From a checkpoint of a small mixture-of-experts model trained on Wikipedia: 4732 steps.
Below are experts of layer 8 (counted from 0) of a mixture-of-experts language model. Rows are named router (the router's row for the expert), down (a neuron's output weights, with its number) and show model dimensions 0-255. Each number is 128 + 24 x the weight over its row's rms, rounded and kept within 0 to 255.
After each expert's rows: a language model's description of what the expert responds to. This comes from a sample of Wikipedia text that the model never trained on.

# expert 22
router [129 147 149 122 132 108 107 162 119 102 142 128 183 107 123 194 127 122 111 123 110 129 153 157 125  94 130 148 172 115 121 144 111 132 137 125 126 101 146 123 138 143 104 110 142 130 133 126 188 151  91 136 104 108 163 117 140 147 107 114  94 145 133 129  93  84 166 152 117 107 143 123 148 103 126 116  59  78 141 153 109  83 140 120 108 140 141  84 157  89 126 145 141 128 112 171 130 126 158 142 110 128 151 165 164 117 154 144 108 147 167 113 102 169 148 107 131 126 115  86 129 164 123 114 147 136 131 116 101 131 140 151 119 176 120 116 108 145  76 104 106 132 146 152  84 109 152 112 115  98 160 154 157 121  85 147  94 147 118 157 140 106 151 123 125 105 161 129 173 110 112 138 134 174  74  97 166 136 116 133  76 141 115 139 101 123 106 136 132 135 107 106 112 113 149 124 111 141 107 131 165 130 176 141 113 139 129 141 134  92 117 114 115 110 141 149  59 102 128 114 114  98 107 138 125 117 105 142 113  98 190  86 151 142 125 141 114 128  84 129 116 140 106 138 109  93 168 171 141 161 114 134 148 119  96 117]
down1 [112 123 112  80 123 153 100 128 166 149 143  90 157 128 150 161 120 146 127 129 174 130 143 149 145 173  83 125  94 175 135 115 151 179  84 132 134 132 120 130 141 131 123 112 110 125 151  89 155 149  91 158 126  67  93 150 154  71  60 143 104 149 126 140 144 150 149 148 159 113 161 119 126 107 115 110 142 169 135 156  77 104 151  93 116 156 122 131 122  85 147  88 117 122 125 104 131 154 130  89 172 126 128 118  79 115 112 137 132 122 133 153 114 134 103 109  86 142 119 146 160 114  83 159  97 123  87 134 151 136  96 137 154 152 145 107 113  96 167 101  93 107 120 170 122 100 108 120 132 109 100 105 140 116 174 164 110 125  88 145 118 126 142 115 135 104 146 122 134 174 155 125 147 167 164 126  82 162 129 108 152 131 174 113 103 188 117 112  90 136 137 185 129 140 166 111 129 134 128 128 102 109 115 125 115 121 129 109 149 142 140 126 116 175 125 133 126 122 158 110 107 127 134 119 153 132 123 128 119 177 130 134 122 129 129 108 132  99 139  83 114 131 135 133 126 116 158 127 161 132 132 141  96 121 122 142]
Opening pieces of personal surnames and given names in credits, rosters and tables, such as Bush, Colclough, Sullivan, Matt.

# expert 6
router [138 145 178 137 116  84 130 101 127 107 141 108 151 137 139 154 131 146 143 118 135 114 110 158 113 109 157 115 175 118 126 149  96 142 119 125 105 124 107 145 145 107 109 107 156 124 107  96 130 130 107 111 102 127 127 119 130 136  89 110 123 149 127 109 117  77 179 177 140 162 122 136 151  81 143  88 113  93 134 127 116 115 147 109 130 130 133  97  97 140 119 141 164 114  58 159 134 131 130 153 123  96 166 142 137 126 133 103 101 131 110 135 163 125 133  85 137 155 114 134 102 108 124 121 119 148 112 140 108 111 113 125  90 140 160 116  82 138 125 108 105 140 107 166 138 131 139 110  94 103 175 154 122 111 110 131 164 165  59 156  82  97 128 122 134 111 116 134 173 124  73 132 126 157 116 114 154 154 191 115 104  86 131 123 157 151 106 116 141 168 136 127 151 120 145 182 146  83 118 107 122 112 114 188 126 167 117 132  97 115 110 110  97 100 101 138  85  97 130 122 127  95 132 175 133 135 112 139 130 139 116  82 125 144 168 148 111 150 122  72 162  90 125 166 164 133 157 146 137 136 145 108 115 101 121 138]
down4 [129 135 154 132 125 129 110 141 152 120 108 129  74 103 155 137 112 101  91 161  86 159 120 111 132 179 165  80 137 159 102 110 124 112 137 152  99 145 103  78 128 127 143 134 128 134  75 155 118 141 181 121 142 137 169 133 160 117  91 131 174 128 124  77 206 105 173 126  91 112 124 136 171 126 123 139 108 117 131 113 139 110 114 151 109 141 159 151 122 158 134 131 186 127 163 148 134 113 174 128 123 156 125 139  90  95 113 115 170 131 196 120 187 124 133 149 139 113 106 144 133 119 116 104 100 154 157 122 136 121 101 163 153 144  85 112 134  88 148 183 122 132 147 109 106 103 157 127 130 144 147  94 123 145 118 147 134 119 137 134 131  91 157 119  97 128 126 125 156 109 118 172 113 156 148 133 158 142 160  98 112 119 107 131 103 146 135  83 124 130 102 130 158  98 115 134 125 165 112 120 103 109 113 133 131  94 149 198 114 143 117 145 102 141 117 146 128 115 134 122 122 125 175 136 116 130 106 141 148 128 150 178  96  71 124 104 130 120  93 121 149 138 130  93 128 112 157 125 124 152 119 136 123 124 112 130]
The word the and other determiners after prepositions, plus endings of proper-noun adjectives like Evangel-ical, Ibero-A-merican, Municip-al.

# expert 29
router [120 142 142 154 130  86 143 135 117 121 147 121 148 131 104 136 134 103 135 106  85 112 111 155 143 116 161 109 142 122 121 159 164 118 133 110 138 100 115 139 150 102 152 162 162 143 100  88 130 158 133 134 128 135 172 121 138 161  80 108 134 149 144 123  93 103 137 191 136 130 141 162 153  88 121 123 138  94 126 169 136 106 116 122 156 151 177 102 127 126 122 134 135  96 131 131 155 173 165 155 115 142 151 124 125 144 139 112 116 134 138 137  97 122 171  94 128 125 107 130 101 163 128 127  65 170 102 136 139  93 119 157 117 172 142 126 121 126 148 135 117 106 134 133 123  95 151  70  71 104 150 168 164 100 102 130 157 110 120 150 129 124 127 135 143 121 135 164 166 180  84 116  97 159 119  70 150 201 129 137 133 121 112 136 132 132 134 142 123 115 110 108 134  94 157 160 128 126  89 114 156  84 123 167 100 108 145 146 148  64 107 132  75  93 122 126 143 106 144 151 120 122 152 160 117 135 116 118 126  91 127 134 119 138 124 154  68 136 119 118 138 100  93 117 132  97 164 167 126 141  97 135 111 134 130 153]
down2 [115 122 155 123 135 124 147 144 132 131 105 116 117 118  96 144 136 113 138 118 150 138  91  94  98 130 149  99 111 142 113 138 111 162  74 166 127 147 123 124 129 103 103 129 126  94 126 138 125 127 138 163 147 152 123 136 165 146 127 123  77 128 101 179 121 113 110  70 117 106 142 129 117 120 108 179 124 138 105  99 111 130 150 114 113 174 140 154 147 156  81 164 130 182 147 114  90 125 122 105  92  88 137 148 132 110 138 118 155 117 104  98 118 122 128  91 111 143 138 137 140 143 163 134 121 102 137  95 132  98 124 177 131 106 142 125 131 121 157 143 139 127 111 131 151 168 106 197 111 107 101 176  79 108 142 135 161 130 148 144 111  88 140 116 133 128 148 133 123 123 177 106  92 150 147 150 123 142  98 166 110 120 108 138  79 108 123  97 163 153 138 128 114 114  86 122  60 146 123 105  94  96 157 111 129 127 148  94  87 160 124 100 177 107 183 166 114 129 125 146 142  90 117  98 159 138 109  75 106 139 120 107 146 129 110 118 115 123 115 109 153 138 143  94 124 123 127 201 128 128 102 165 105 137 136 119]
Opening pieces of country, religion and foreign place names, like Pro|testant, Ec|uador, Per|u, Col|ombian, plus non-Latin script bytes and pro, comp.

# expert 15
router [124 179 124 146 108  98 118 119 148  76 129 106 153 106 110 160 109 135  86 144 121 127 116 149 117 145 130 110 124 113 108 181 133 140 137 145 120  93 116 122 166 112 127 123 164 100 146  96 144 149 152 156  89 128 156 120 146 123 114 126 129 147 155 142 104 149 125 176 144 180 145 112 136 131 112  96  86 110 124 131 117 105 134 103 124 114 170 151 132 120 117 130 115 108 116 153 116 157  94 133 114 121 154 148 129 119 132 114 129 146 146 166 149 169 117 106 123 144  59  90  89 160 147 149 130 150 127 135 113 150 108 176  97 144 145 123  98 115 149 104  88 122 104 144 124 116 174 105 125 134 138 171 164 113  88 114 180 141 121 167 136  77 118 146 171  77 139  87 187 173  80 111 140 109 124  91 131 127 151 133 123 125 108 127 129 100  88 141 159 158 124 146 114 136 148 148 106 137 124 141 158 145 107 138 134 150 114 137 128 108  65 122  69 121 141 114  92 130 109 121 147 110 123 119 137 119 111 118 121 166 171 113 124 155 144 145  91 123 113  99 147 129 137 146 158 113 160 159 158 136 128 134 151  78 105 181]
down0 [132 130 102 108 106 138 136 123 139 145 137 172  90 133  90 142 178 122 123 131 139  79 127 137 148 120 129 152  96 159 154 141 119 106 108 122 114 154 116 116 139 114  83 127  98 148  85 141 144 144 133 115 113 138 134 129  83 149 147 153  99 103 133 127 152 137 129 120 100 147 115 130 159 121 122 146 111 121 137 103  91 141 171 117 104 129 114 103  97 104 159 158 110 105 108 112  96 116 151  92 123 158  90 111 144 144 143 158  99 174 168 107 141 173  76 118 154  93 135 145  95 158 134 149 132 125 190 111 110 170 120  88 122 165 122 132 102 119 158  98 146 117 163 116 136 129 142 122 127 131 133 180 104 127 132  81  99 125 118 123 101 133 160  88 134 118 134 107 141 116 121 121 146 116 120 131 160 137 140 143 142 141 144 119  93 110 136 150 181 180 135  82 151 120 133 106 126 138 122 141 123 126 136 108 102 128 118 131 157 116 110 107 160 184 135 140 147 167  92 133 119 161 134  93 119  98  96 155 133 138 123  64 128 121 146 157  41 168 143 163 111 125 143 115 133 112 128 144 181 128 115 167  83  83 141 146]
Final token of country names, final year digits and head nouns before a comma or line break, e.g. France, Canada, 198-6, footballer.

# expert 27
router [114 135 189 151 135 114 181 121 122 150 174  96 143 152 116 129 113 132  64 116 140 119 122 138 104  99 136 125 123 112  79 141 118 156 108 110 135 133 131 178 137 141 117 107 173 138 102 121 122 166  57  93  85 118 164 142 138 131  79 112 137 158 153 120 120  84 150 138 136 164 152 173 170 125  94 109 106  87 115 141 105 124 141 114 140 117 132 112 100 140 147 139 157  94 125 158 173 126 170 128 115 130 157 159 172 125 154 104  72 128 130 148 136 168 108 108 102 146 113  94 115 109 151 130 106 156 157 124 102 144 107 117  89 137 154 115 115 116 108 102 123  96 120 143 100 102 119 166 148 115 128 160 111 114  88 126 141 171 108 149 133 105 129 133 134 127 129 110 123 130  77 148 136 153 102 127 145 157 138 128 113 112 144 125  62 134 129  55 107 143 108 123 177  59 131 144 125 102 122 151 171 129  94 163 126 141 119 120 165 131  98  84 133 118 131 119 124 158 136 142 149 118 131 141 118 134 105 121 131 110 131 114 145 112 131 123 135 127 100 131 130 135 126 160 135 127 173 164 122 141  98  97 147 129 111 141]
down4 [144 130 102  99 164 147 135 144 146 179 130 132 145 125 135 135 114 135 129 119 117 138 127 106 171 133 149  97 111 138 113 132 155  99 180 120 109 132  97 141 117 119  87 181  84 131 179 136 173 129  43 142 128 163 123 107  75 170 131 133 184 139 152 117 101 105 163 163 129 143 124 135 181 127 122 141 183  83 106 146 138 133 151  91 108 115 131 110 147 136 141 132  81 148 132 146 159  95 147 172 183 117 113 134 108 135 113  82 102 125 128 141 171 123 115 131 150 106 122 113 147  65 126 168 187 100 123 158 126 111 119 170 153 113 168 154  99 138 117 135 125  94 132 110 141 126 129 118  95 146 148 110 120 123 112 122 147 120 101 108 140 104 125 131 120 105 128 143 142 154 123 102 134 129 105 138 150 122 117 129 161 125 118 152 153 123 120 150 109 149 149  88 150  87 119 131 126  89 119 100 110 151 154 124 112 146 137  82 121 133 134 156 141 106 125 105  89 190 129 175 149 108 114 141 114 135 120 155 131 133 129 158 160 130 100 127 132 171 115 104 136 101 127 108 113 131 139 159 149 108 152 139 140 143 167 161]
Articles, numbers and quantifiers starting a noun phrase after verbs or prepositions, like a, the, two, several, short, plus adjective endings.

# expert 3
router [157 151  93 161  79 116 130  96 127 121 149 151 131 128 105 109 152  95 121 131 153 130 117 153 131  98 154 121 122 110  92 176 148 143 159 137 150 127  99 140 127 152  86 123 103 182  88 122 177 130  96 150  98 113 167 132 127 149 121 115  88 132 158 124 145 149 169 131 111 138 113 154 138 129 134 136  84 133 141 110 153 105 113  86 103 119 129  89  92  97 123 116 153 116 136 117 146 152 144 139 124 155 112 162 168 136 119 112 116 140 136 109 145 154 149  79 135 144  93 160 100 151  97 137  95 159 129 151 135 150 116 144  93 121 108 102  85 134 159  87 100 171 146 132 113 124 128 121 119 109 118 128 116 133  96 127 153 120 107 154 152 123 127  86 195 145 142 122 150 150 131 154  94 159  96  96 186 141 165 120 110  98 164 152 110 102  77  78 137 143 103  90 187 137 111 147 151 128 115 113 157 101 115 131 122 163 112 114  93  82 114 133 127 123  96  95 125 116 152 101 118 103 108 139 164 139 106 135  88 117 132 102 130 165 134 114 141  95 124 102 112 142 105 164 128  83 133 149 164 120 123 110 153 123 110 138]
down8 [131 134 100 150 121 126 113 127 149 134 112  97 139 181 106 172 122 146 138  90 121 151 152 105 162 110 156 106 137 180 100 128 149 113 121 118 139 137 134 133 119  83 106 118  71 172 125 108 134 129  80 155 137 130  83 157 131 151  97 128 113  92 103 143 121 114 133 131 123 119 146  96 152 126 118 100 115 144  74 166 102  92 119 106 151 153 103 115 127 126 150  79 130 103 141 177 145 152  84 134 143 123 109 107 113 114 111 148 131 124 108 148 146 132 102  96 181 150 160 106 123 137 137 125 149 124 137  79 124 122 146 123 135 115 143 152  92 116 122 121  90 111 136 121 179 132 111 114 134 126 129  91  93  85 136 103 162 150  90 145 119  98 148 139 101  88 119 105 168 137 161  67 105  85 113  63 144 121 136 117  99 114 158 153 135 118 111 117 147 161 123  95 140 146 128 133 125 109 105  73 132 127 173 119  96 131 128 130 158 112  94 151  92  97 111  71 110 142 116 141 156 120 135 104  93 122 104 155 142 136 114 122 104 140 123 134  94 121 137  96 146  73 141 119  85 116 125 130 156 124 179 112 153 135 135 105]
Prepositions following a noun or verb in running prose, mostly of, in, for, on, with, e.g. professor of, children under, re-elected in.